From a checkpoint of a small mixture-of-experts model trained on Wikipedia.
Size: 9 layers, width 128, vocabulary 2048, 21.7M parameters.
Experts: 96 experts in each of 8 layers, 64 SwiGLU neurons an expert, a softmax router.
Training: a variant of Adam for the experts, 466M tokens, 7648 steps.
Below are experts of layer 4 (counted from 0) of a mixture-of-experts language model. Rows are named router (the router's row for the expert), gate (a neuron's input weights, with its number), up (a neuron's input weights, with its number), down (a neuron's output weights, with its number) and show model dimensions 0-127. Each number is 200 + 20 x the weight over its row's rms, rounded and kept within 0 to 999.
After each expert's rows: "comes after" lists some tokens at least twice as common just before its tokens as in all text. This comes from a sample of Wikipedia text that the model never trained on. Tokens count by the router's weight.

# expert 89
router,215,177,173,224,218,177,221,195,191,194,183,192,206,190,205,197,192,181,211,169,176,233,195,208,194,222,183,210,235,175,208,211,187,188,197,190,173,205,192,207,227,184,192,173,193,191,211,227,181,168,213,237,215,235,184,223,184,170,221,232,213,208,223,214,239,237,174,170,175,220,217,198,222,216,201,156,209,212,170,214,211,162,178,234,229,181,229,187,220,198,207,195,178,182,185,209,182,204,198,197,209,194,210,200,187,220,180,218,186,217,205,182,193,159,167,222,209,224,215,210,190,179,227,206,217,231,156,193
gate0,227,213,171,227,213,193,197,195,182,198,193,212,221,160,246,188,214,189,177,177,218,242,216,183,201,223,210,207,214,201,256,224,219,164,209,212,206,220,183,200,204,202,202,186,171,197,216,211,220,163,214,225,180,224,198,201,176,211,218,191,195,218,228,208,214,197,196,161,199,207,178,212,233,175,213,160,197,244,215,234,174,193,220,216,201,198,184,198,188,229,211,181,200,182,186,184,213,189,199,195,221,180,211,202,171,203,184,183,209,169,209,185,219,152,191,248,205,204,186,197,192,175,180,205,199,161,190,200
up0,158,166,203,170,221,227,193,197,202,198,227,213,190,237,219,221,186,183,219,190,193,222,176,200,160,178,206,199,216,195,214,222,218,199,192,215,191,212,203,177,201,194,162,186,211,177,177,218,172,222,186,176,196,190,189,194,220,183,214,239,204,200,191,182,199,215,220,204,197,184,221,227,197,197,188,237,205,190,158,176,175,232,167,228,212,197,238,178,216,217,212,162,178,202,200,210,212,244,208,170,199,207,225,229,186,219,180,193,171,229,170,216,215,204,210,167,200,223,205,219,162,196,228,214,214,185,199,204
down0,212,174,202,220,203,192,185,200,199,232,221,229,184,194,202,197,237,200,196,193,199,249,200,215,190,210,186,201,184,188,206,216,245,223,209,166,231,218,215,204,191,206,211,213,198,208,207,201,212,201,212,219,212,197,237,201,205,199,197,217,198,228,195,186,182,175,210,226,209,204,199,138,198,189,206,239,174,197,191,204,186,199,159,214,179,197,223,154,199,202,201,195,174,224,188,174,218,190,196,203,179,150,233,206,184,200,214,213,177,234,247,204,222,210,216,195,225,247,187,208,159,197,187,194,192,169,219,176
comes after: "201", "200", "202", "199", "198", "197"

# expert 86
router,220,175,182,229,226,211,203,199,185,176,178,188,179,173,223,218,202,170,214,161,174,238,187,197,190,217,175,192,210,187,191,218,179,181,205,201,185,216,198,184,241,198,186,190,202,205,190,222,199,174,201,234,224,200,157,206,191,186,210,227,204,223,209,213,250,234,183,163,185,223,224,220,245,212,200,181,199,200,198,226,207,194,182,228,228,184,196,181,211,214,225,204,186,148,178,210,214,185,192,187,207,202,229,222,192,214,187,210,182,215,197,178,221,188,156,222,217,220,211,201,191,180,228,232,201,205,178,189
gate0,250,192,193,203,225,191,194,187,230,198,165,224,216,217,186,183,169,187,218,213,195,168,213,226,196,186,176,188,247,182,207,197,211,199,212,216,193,166,192,194,213,174,196,213,221,185,210,237,214,211,187,188,161,208,183,190,211,184,192,197,186,229,223,200,197,177,181,224,205,201,201,228,207,230,199,212,190,182,179,248,207,189,155,204,206,237,193,200,246,178,189,168,197,208,180,196,217,207,170,214,187,196,197,199,168,251,179,182,208,213,176,197,171,203,216,215,201,219,199,194,199,160,213,220,194,183,183,240
up0,203,200,194,196,188,219,219,211,190,218,208,189,216,194,197,150,188,215,224,253,230,209,226,228,191,209,195,176,169,200,206,180,212,180,228,194,167,219,201,181,229,230,206,188,209,221,202,202,181,198,185,219,189,250,197,230,170,214,155,207,185,179,202,220,224,210,187,216,192,222,234,208,200,192,203,175,233,208,167,158,171,173,212,217,225,179,193,209,199,208,185,200,171,192,212,228,196,176,179,193,221,200,204,227,210,212,214,200,192,219,207,202,170,218,221,230,170,221,174,205,186,204,219,165,218,227,194,184
down0,206,224,179,240,198,223,169,208,201,199,199,168,204,229,184,207,209,198,193,210,228,213,244,196,231,230,168,172,177,207,173,204,178,217,194,195,179,208,176,161,166,214,203,186,204,217,203,178,185,199,186,193,195,207,172,174,187,197,199,198,211,211,179,186,213,212,193,187,196,191,221,168,182,141,179,165,211,189,200,193,206,174,188,211,197,211,184,181,228,207,220,207,223,216,185,200,176,187,182,180,189,229,182,198,205,178,198,210,208,219,211,177,211,158,193,167,194,196,197,172,161,150,179,178,219,221,205,158
comes after: " the", "201", "200", "199", " The", "202"

# expert 2
router,210,184,196,205,222,206,223,201,209,192,157,235,198,198,203,229,172,162,235,196,193,209,181,214,180,189,203,203,210,191,216,224,184,213,162,218,211,209,183,178,206,242,168,191,182,192,227,206,186,182,224,222,217,230,172,218,198,170,203,233,206,201,212,207,239,195,187,160,190,218,213,219,211,233,194,186,185,215,173,213,170,174,189,224,186,205,209,194,213,222,209,203,183,187,186,215,209,175,191,168,207,180,214,213,205,223,195,224,180,215,217,184,193,179,160,217,222,216,234,229,160,181,223,243,213,213,193,176
gate0,234,221,157,201,214,195,208,190,200,211,178,212,187,170,205,260,172,193,185,175,206,175,201,234,204,216,185,191,201,216,220,185,255,181,176,215,176,191,211,182,194,153,213,206,196,204,202,224,201,195,246,195,234,137,214,219,211,214,238,180,225,173,204,204,208,217,203,183,183,204,205,221,192,211,178,200,184,200,222,220,198,190,199,206,224,170,213,179,192,200,210,219,195,171,219,229,197,190,213,193,186,166,171,251,208,190,188,209,191,184,192,203,204,196,183,176,203,221,206,210,186,178,194,206,183,207,197,177
up0,192,174,218,209,205,215,213,149,197,192,215,183,162,187,210,211,216,209,201,205,177,170,200,175,179,169,208,196,182,215,212,175,189,210,228,208,194,218,162,211,190,202,220,173,214,168,222,191,182,199,254,207,167,197,191,211,164,208,174,223,241,200,185,200,159,200,198,228,217,183,191,178,185,189,209,203,207,179,196,205,220,195,245,176,188,188,201,183,182,187,204,168,218,172,219,224,234,212,195,190,193,188,220,209,178,218,184,224,209,194,196,181,188,193,196,194,184,159,234,215,167,201,191,248,213,226,190,208
down0,210,205,197,221,196,176,158,210,191,177,175,190,202,189,199,218,199,195,170,167,256,179,207,189,192,187,180,175,218,209,202,193,194,152,206,174,220,182,217,225,222,219,205,193,227,200,208,192,216,210,228,198,200,188,218,193,225,224,203,204,208,216,201,178,190,188,195,211,225,177,192,192,192,231,194,193,211,227,194,165,212,142,206,190,188,166,245,218,242,215,205,221,210,201,202,179,218,233,218,228,186,191,218,175,205,169,183,210,197,177,169,215,191,211,166,210,172,224,212,174,207,201,181,182,207,196,207,248
comes after: "-", " (", "|", "\n", " •", "ordin"

# expert 1
router,214,182,190,210,211,205,218,185,198,194,199,215,176,185,238,212,190,166,224,172,189,207,199,193,176,206,184,193,201,193,206,215,186,188,158,232,190,233,175,176,232,212,182,195,178,207,213,202,193,210,229,207,226,210,194,238,175,190,211,229,218,208,209,201,218,239,181,192,205,224,206,226,227,207,171,190,219,238,181,219,198,181,192,205,213,175,216,177,214,184,209,228,188,179,176,227,193,162,189,172,222,164,218,225,175,227,175,220,201,218,228,178,200,171,199,228,212,208,229,228,191,173,223,240,205,221,168,201
gate5,188,181,196,192,230,206,218,208,202,173,219,217,188,189,223,227,193,186,177,193,207,183,162,238,188,148,179,173,198,212,211,207,236,175,201,206,200,222,221,202,248,247,171,228,235,205,224,199,213,189,202,199,183,183,181,174,219,199,161,207,220,208,180,184,223,209,190,205,210,225,190,241,195,197,217,230,211,194,187,191,194,228,175,200,192,184,202,169,235,172,191,198,214,163,196,198,181,201,195,201,187,184,201,220,180,198,202,190,235,223,212,195,215,181,234,179,202,195,251,233,207,196,198,195,227,188,209,207
up5,214,197,196,200,181,180,182,152,203,178,187,190,198,197,172,209,181,198,217,204,172,190,212,176,231,200,204,181,250,210,185,213,184,195,208,184,213,194,165,196,157,158,230,209,213,203,198,190,172,182,215,201,215,201,236,208,184,215,225,152,200,205,199,198,201,173,196,196,197,181,200,217,185,214,232,192,181,179,227,205,205,204,196,212,188,230,198,226,157,215,224,217,154,202,171,206,212,221,171,190,229,247,171,182,242,200,206,174,187,159,208,211,182,188,183,214,200,201,173,171,212,189,189,197,197,185,195,210
down5,215,206,236,157,195,193,209,220,199,163,193,214,216,191,217,210,219,196,211,207,198,221,156,241,203,174,210,180,205,201,172,192,202,181,183,145,196,170,221,209,161,246,209,208,234,176,172,159,229,228,205,186,184,203,205,204,148,208,185,177,223,184,214,193,160,217,213,188,197,215,181,190,212,228,208,211,225,214,214,213,215,206,207,219,199,188,229,186,176,178,200,197,183,205,169,208,212,199,203,166,213,213,209,183,186,239,164,206,183,199,204,206,204,222,170,210,214,202,218,189,192,194,219,195,220,220,193,209
comes after: " to", " a", " the", "ing", "'s", " and"

# expert 55
router,213,194,188,187,220,221,216,211,165,171,207,218,183,164,208,224,175,192,201,179,196,216,176,202,171,204,173,184,214,189,212,212,210,164,185,213,206,234,185,176,222,202,163,188,204,214,209,223,192,175,204,216,217,207,199,215,183,184,205,206,215,229,210,235,211,205,190,189,192,196,212,205,204,213,175,192,219,217,167,211,186,197,205,207,239,176,236,177,208,212,208,197,171,169,185,231,204,198,186,178,229,201,233,198,168,223,185,221,168,199,211,171,205,178,203,214,241,222,240,252,203,184,211,229,220,237,169,181
gate0,211,213,182,179,199,185,227,206,201,198,217,240,193,194,203,200,219,235,213,221,235,202,199,213,204,241,190,187,233,190,212,211,235,190,240,203,196,230,216,178,199,197,188,231,172,154,197,210,183,203,208,185,190,194,215,212,211,179,155,222,160,192,212,226,205,193,215,205,169,190,178,213,191,206,199,180,176,192,234,193,177,195,187,211,190,203,202,195,191,182,176,227,199,211,206,182,187,208,188,197,206,173,167,225,164,246,189,227,207,238,180,211,208,195,230,206,215,183,265,221,190,184,233,204,212,198,200,186
up0,219,184,215,212,208,172,191,208,193,201,166,181,235,209,221,156,166,197,173,180,202,199,199,217,226,189,197,194,237,199,189,213,174,183,188,177,178,168,207,207,226,196,194,187,225,210,204,180,206,152,214,237,218,220,170,182,180,210,176,208,201,200,217,194,200,192,182,183,198,244,189,208,190,186,188,205,216,182,178,212,225,216,204,202,223,219,166,186,192,213,211,190,200,242,189,236,176,213,226,190,201,214,198,189,204,197,200,156,165,182,196,192,181,217,186,220,182,217,150,184,182,218,160,166,211,187,213,168
down0,192,183,212,223,169,225,183,222,176,215,201,151,210,204,196,196,233,206,177,227,199,192,201,149,201,209,179,179,201,211,201,220,194,215,222,226,167,193,191,219,189,222,183,170,200,222,186,222,238,221,196,213,211,235,180,225,193,199,216,212,212,189,223,186,209,209,163,165,179,189,212,207,227,186,201,233,183,195,188,221,231,208,192,194,207,208,198,216,187,202,201,240,166,204,204,185,216,188,181,173,205,174,212,185,192,185,224,188,147,196,246,203,204,210,176,197,212,179,209,186,156,164,212,204,176,201,190,227
comes after: " the", " in", " of", " a", " for", ":"

# expert 84
router,229,189,175,213,213,190,221,179,170,192,189,219,197,187,202,210,183,180,233,194,197,216,179,191,167,205,198,210,248,183,207,192,215,199,191,216,195,216,188,199,211,206,154,182,187,174,232,227,206,177,207,212,232,219,198,214,184,164,204,213,220,233,228,198,211,222,188,173,186,204,234,217,216,213,189,165,213,221,176,220,182,182,199,226,218,192,228,188,218,238,226,209,180,206,170,204,222,199,173,184,216,190,225,203,162,207,167,222,188,213,209,170,214,176,181,237,226,199,205,221,174,174,191,213,213,234,169,190
gate0,197,200,221,202,177,208,197,183,214,169,192,177,211,216,198,164,220,192,195,179,160,221,173,217,211,229,183,171,243,184,230,218,193,193,177,205,184,226,194,200,221,179,222,181,199,208,216,189,224,195,207,179,187,214,198,214,198,148,188,224,231,193,211,204,216,195,215,203,199,205,168,209,205,213,177,206,188,204,223,186,214,221,193,187,219,210,215,210,187,163,248,216,212,188,206,207,152,226,156,207,178,220,229,207,224,182,199,230,181,249,200,188,202,185,200,184,184,236,210,212,176,170,193,230,227,213,181,181
up0,202,168,191,231,221,206,219,229,206,202,220,211,152,189,193,187,203,210,203,196,163,186,189,216,175,183,187,174,215,219,222,204,208,187,196,198,199,202,159,173,207,204,197,178,210,202,202,174,188,182,234,191,198,198,191,210,231,194,189,193,193,242,201,221,189,225,192,177,230,186,198,186,209,175,202,189,256,197,197,167,216,192,202,205,197,199,210,163,189,180,192,189,185,173,176,203,239,193,263,169,196,208,198,218,186,192,205,178,197,205,168,162,228,214,184,172,225,160,226,215,218,220,226,186,214,197,164,201
down0,206,175,211,212,127,216,193,216,190,171,212,188,213,218,176,180,231,200,160,210,192,198,197,212,173,202,190,244,226,199,192,188,207,216,223,158,181,216,188,200,172,194,193,198,184,182,177,240,183,210,210,177,226,204,226,190,190,183,205,214,169,217,201,205,228,193,182,184,208,135,196,193,230,184,207,184,170,182,186,203,210,179,167,186,186,211,190,184,198,202,191,200,181,186,232,212,203,205,183,178,168,198,209,205,238,170,204,216,230,176,202,204,190,201,205,211,213,189,188,179,161,223,211,203,204,172,174,202
comes after: " |", ",", " of", ":", " and", " in"